{
  "d_model": 256,
  "n_experts": 12,
  "d_shared_expert": 0,
  "activation": "bilinear",
  "moe_layers": [0, 2, 4, 6, 8, 10],
  "routed_scale": 1.41,
  "lr": 0.00385,
  "batch_tokens": 65536,
  "seq_len": 256,
  "train_tokens": 425400000,
  "dataset": "wikipedia_en"
}
Below are experts of layer 2 (counted from 0) of a mixture-of-experts language model. Rows are named router (the router's row for the expert), down (a neuron's output weights, with its number) and show model dimensions 0-255. Each number is 128 + 24 x the weight over its row's rms, rounded and kept within 0 to 255. Numbers have three digits each.
Before each expert's rows: "comes before" lists some tokens at least twice as common just after its tokens as in all text. This comes from a sample of Wikipedia text that the model never trained on. Tokens count by the router's weight.

# expert 3
comes before: " the", "|", "-", ":", " a", " his"
router:129150152144119143118143133112148126144063106132089148157098130107116149114149147113122138108145114104121148141119146099152140120101126107147115181128125120087121141163183113112095159130190181107171128088113133155146057149126183127118145153077103142152140110103136112111126132107117129140085128152084124149140139078093132107144113151126159147124174131118142053092115127119117138115079126116139146132164126127128124144161117106105153150156124067110138116124118118147143157152098124112168103136138135167119116153151131138145106127137101107130160107151105141132145133148113089090116145121139138109098140132142095124162108133100145117165155134124098096110149132148124138135152087089134149150098132121166098114167143148099106186117131138175105127080111150156115113148117175
down0:137152133111095123146120139127139151084141127099119115141116095124133095191088104095117099150143130121101108147113173122129112185092186131110139116122124115097101170130099129134101107112120117119117105148126111161123104102155141119103093060135146104097142149131154112100141172088114087126121113110149093118149137131167073128079132101158112161099129133122161153109143163093115148092138167107107118125130165109139115136116131169130118132096098130135149097144121144151149129112152168140103168129160132127073126146106150134099124122136136099112145115137126128129135093135100165125128106155131101130075104082137149095118125098131125125122143072129109145125138144108113162106141127074102126088148135197177109137130099116133124109149115161113122142077115114088110120105084132
down1:167149143135139192103124147121079073152106124111096152139193126169145101067106144183159133100103129137114122178157122099126099118077120143116125127096139106171115132134130124133140177162125082103124124122138145135100125134129140143133151152171130109117108141132127124092150116134139159148142164139096152136122081098103129142121145098130102140121158168156121178130128069136143169129101115133134110148133159104109104132191121126128110139119128129121077110152113160135146125121162148100094147097118146124139144141126126172154092118128116122102110149119096132126143110147169122156158115121170133098189126102116165116209098127145158144094144123143106146126164114122132109113131107120159135134139101143127138132164102136127129127136143120136133117160105130092116109157181140
down2:097167104119090120150133132129169110138088119155129117144101160075110146154172091117092192119138146093116068122129119120123112138092140164119103117121117146104154156122086108078123165090082100138141121138129140125121110108108112139132118150117124099105117136159159136128119188110158126181124114137118128106154124125171130115151124112096107117164110140123126124103097164137133139089109094085112104118139105141107132089104166108151076132111136118111167127138137153128122179171158138119114121106141119154089132157120165105119101107128079133146136152109117140124119124138157154188126097144143142132161122149120138095133097084132140127119134180135102111111150111112109131116176148099128124172127101157135115092101145151119139157185107098129101102136168098125142120095123162
down3:156130127129117119120117098153154091094123093162136114149165122140098141153123128116142075116131113151148139104163139147124124155148128116109090118117172127134147151131117147143147108137126130161117136088096142157115118109142212098154145122088147158193138115084112169112126112138150144132124152115132120165166105134148119100116127150086095114120149125149123123113139154163128113148145097169137150116115075144104111117098142105111144126133138119119117152153149135115094156135134176126081079142098170124128140132139117084100121141127101112114126110091159098142136139107093113113153182118104105169145125153102126152111118090171158110104104139093135171138112078107112130164139116117112133115067147084160101167136160116118156127130093118086117122112161172127099114105088100
down4:137146136115115120145134154151160064148147136127124103136083151126129143107156104114119118160089166124115121097099140109088123105123152153123163093143123143163169142142144128153146140174119101107092122143136157116162180143163093134090103164111145159126147151113108185119127112145138109128157135140135120145064084123119136195117096167128164101134147129141118167116136135123139121146143105138154135124148117119086111106130135128146154124126133113134117134142107121114124134156108132130137097130161114110147113085136154129143129081135159100131134143147117138093163175093081122126101134109099099146130119193048104108130140135114163150120118097151092159110152140142166116152148165182116119099119122162133090133125112152134158150135108130134160105105081143106145105165146079
down5:190124108113155123141137099121119074096108142148150134122163119111082103104143093154137136130125134098160146107131107107111139114116159112100096137106133161152107149120147122134125185145115109139160153137124156119133151085117114116145103124121158127138107115094127116160077129196127133125152110114158135142102123182113102124105158126142139157104116128125138138117150127145112092134174122157127093110101141126111126106141093173161175124102169153131118108149131139126136144110147165063155169083173116147139102106161161110103128127186144116151123168138103133105164156132098127153123114104139112153081072198117141129106152096159123150107111123135142176130129114102108121114123118089127083132111154167109140166130141120144126100124121129131129110114169128112180128162123136
down6:129138139167154128130141104114159108104117171173154122134119148108135158116131093123088131119105127132178162133117164117151122113191099132125133159153132127120117144128109138124117128099102116119133126115110097092160137146143137125166104124112141179130143114174168096133119125150120127116132084160145120139104133119103119149141116116096138111139084151145166112137153128134098122119181126092119086108137168087148154120143105110138144164101133116125110203124108112183134136081073088102128151122104128132165148131134130109099122123130111056132160134085110149121151169124157095129100133117125111128136107147124122137126163113119121129165090131090135118139133138145099139160143099172147098110143109087168134140146085126143141122138110094173159116147106082143090080112189113
down7:126171136132182099087125087130130150105114179148115136136089106144114112126122146127123120151146068121164172148122128110123107109108157150158158101114169118106114124154126144157131143120143147095141138132141121123122142118139152107129110111152113140097124120146125121100165126157132086159154133071127154055092075136108171127129104129094143082150148123135190101127174141116127160122133172078136158149093146107133133093135112142163099097115090113125125115150130109153133132126167165102151157133149120112109128124100123176109117140136139128163146154152109097088118176113160122091153133112118114157160105129124113086108132125147149126124117115119153152110165103153153131107152147119140088131132153144096092135111164118153120142056125117144135112139078122159126141135104173
down8:151090139092116112073146106125192130145091153090139103109130128117091137088144077114135142129107174120152125124124117083104128100147099095145128126150190145121138097140150118172115100136124144140123124097104120127109105129130155119110146148161139100125116138177141134158116085172125128138107132147156074118081159122097118127139117119153150146104161140132096117127115093108173097131180138135090163114106139087124127127133094163144149137095136100104089114118127160110144135119120159102157110110132134096138149131156142136103117100135107142119135092118088128090109125128103138104096079200095141122101150124133118103142110114098128155125101087119137126101149106163188145091151145122117128133129159103142080129098129145111075086108136116119146106108141146143098115112099133
down9:128134130163125135137101135121089082111149117170089156111121150089128162137105112136149123123150111138096102146120148099185134175131124117117114084122151160172113128119078176124143100117151181178114115111149113144085118139159115088146166139140109118105135136137081110128118147123124127112118154147172090127129131135151134101134136093140113126148148098099161068127151109146138122132150102148106139097175209122130167152160127139134158120110143111136150125157199139126102123121113111120123097154150168116129151142151082073133152124167172141138136090116112162088141134143078102151094158153145154119100121192130103125139126131115117114145164100107132159155097144125163146120117120128121158158139120165141144166110132117123113121147146129100126146121120117108135130116107137
down10:073136119100142119134124109141141057098135126162142134103140121158115136123091114125125143178129134123127130111146085091153097155123126126146161140129152144194085122110136160151144088079136115140096158144157108119130176124136112118102111095105124119182187098141154107139168137123089145105129139137154113124117147173135115125137110114121114140118152101096103138141163125154109133129115125121113116150128146173155145111100123108114128113166127152120137154176126115120144101156154145152088156146161103110142112099107099116147112091172114126113143127136112085125131120140158136128138088129156141149160086225181117133125079127160130129111155110125152171155148157152153127122133155148143154127127168133101139105125119116132140154130181156115102092142127122129124137152135070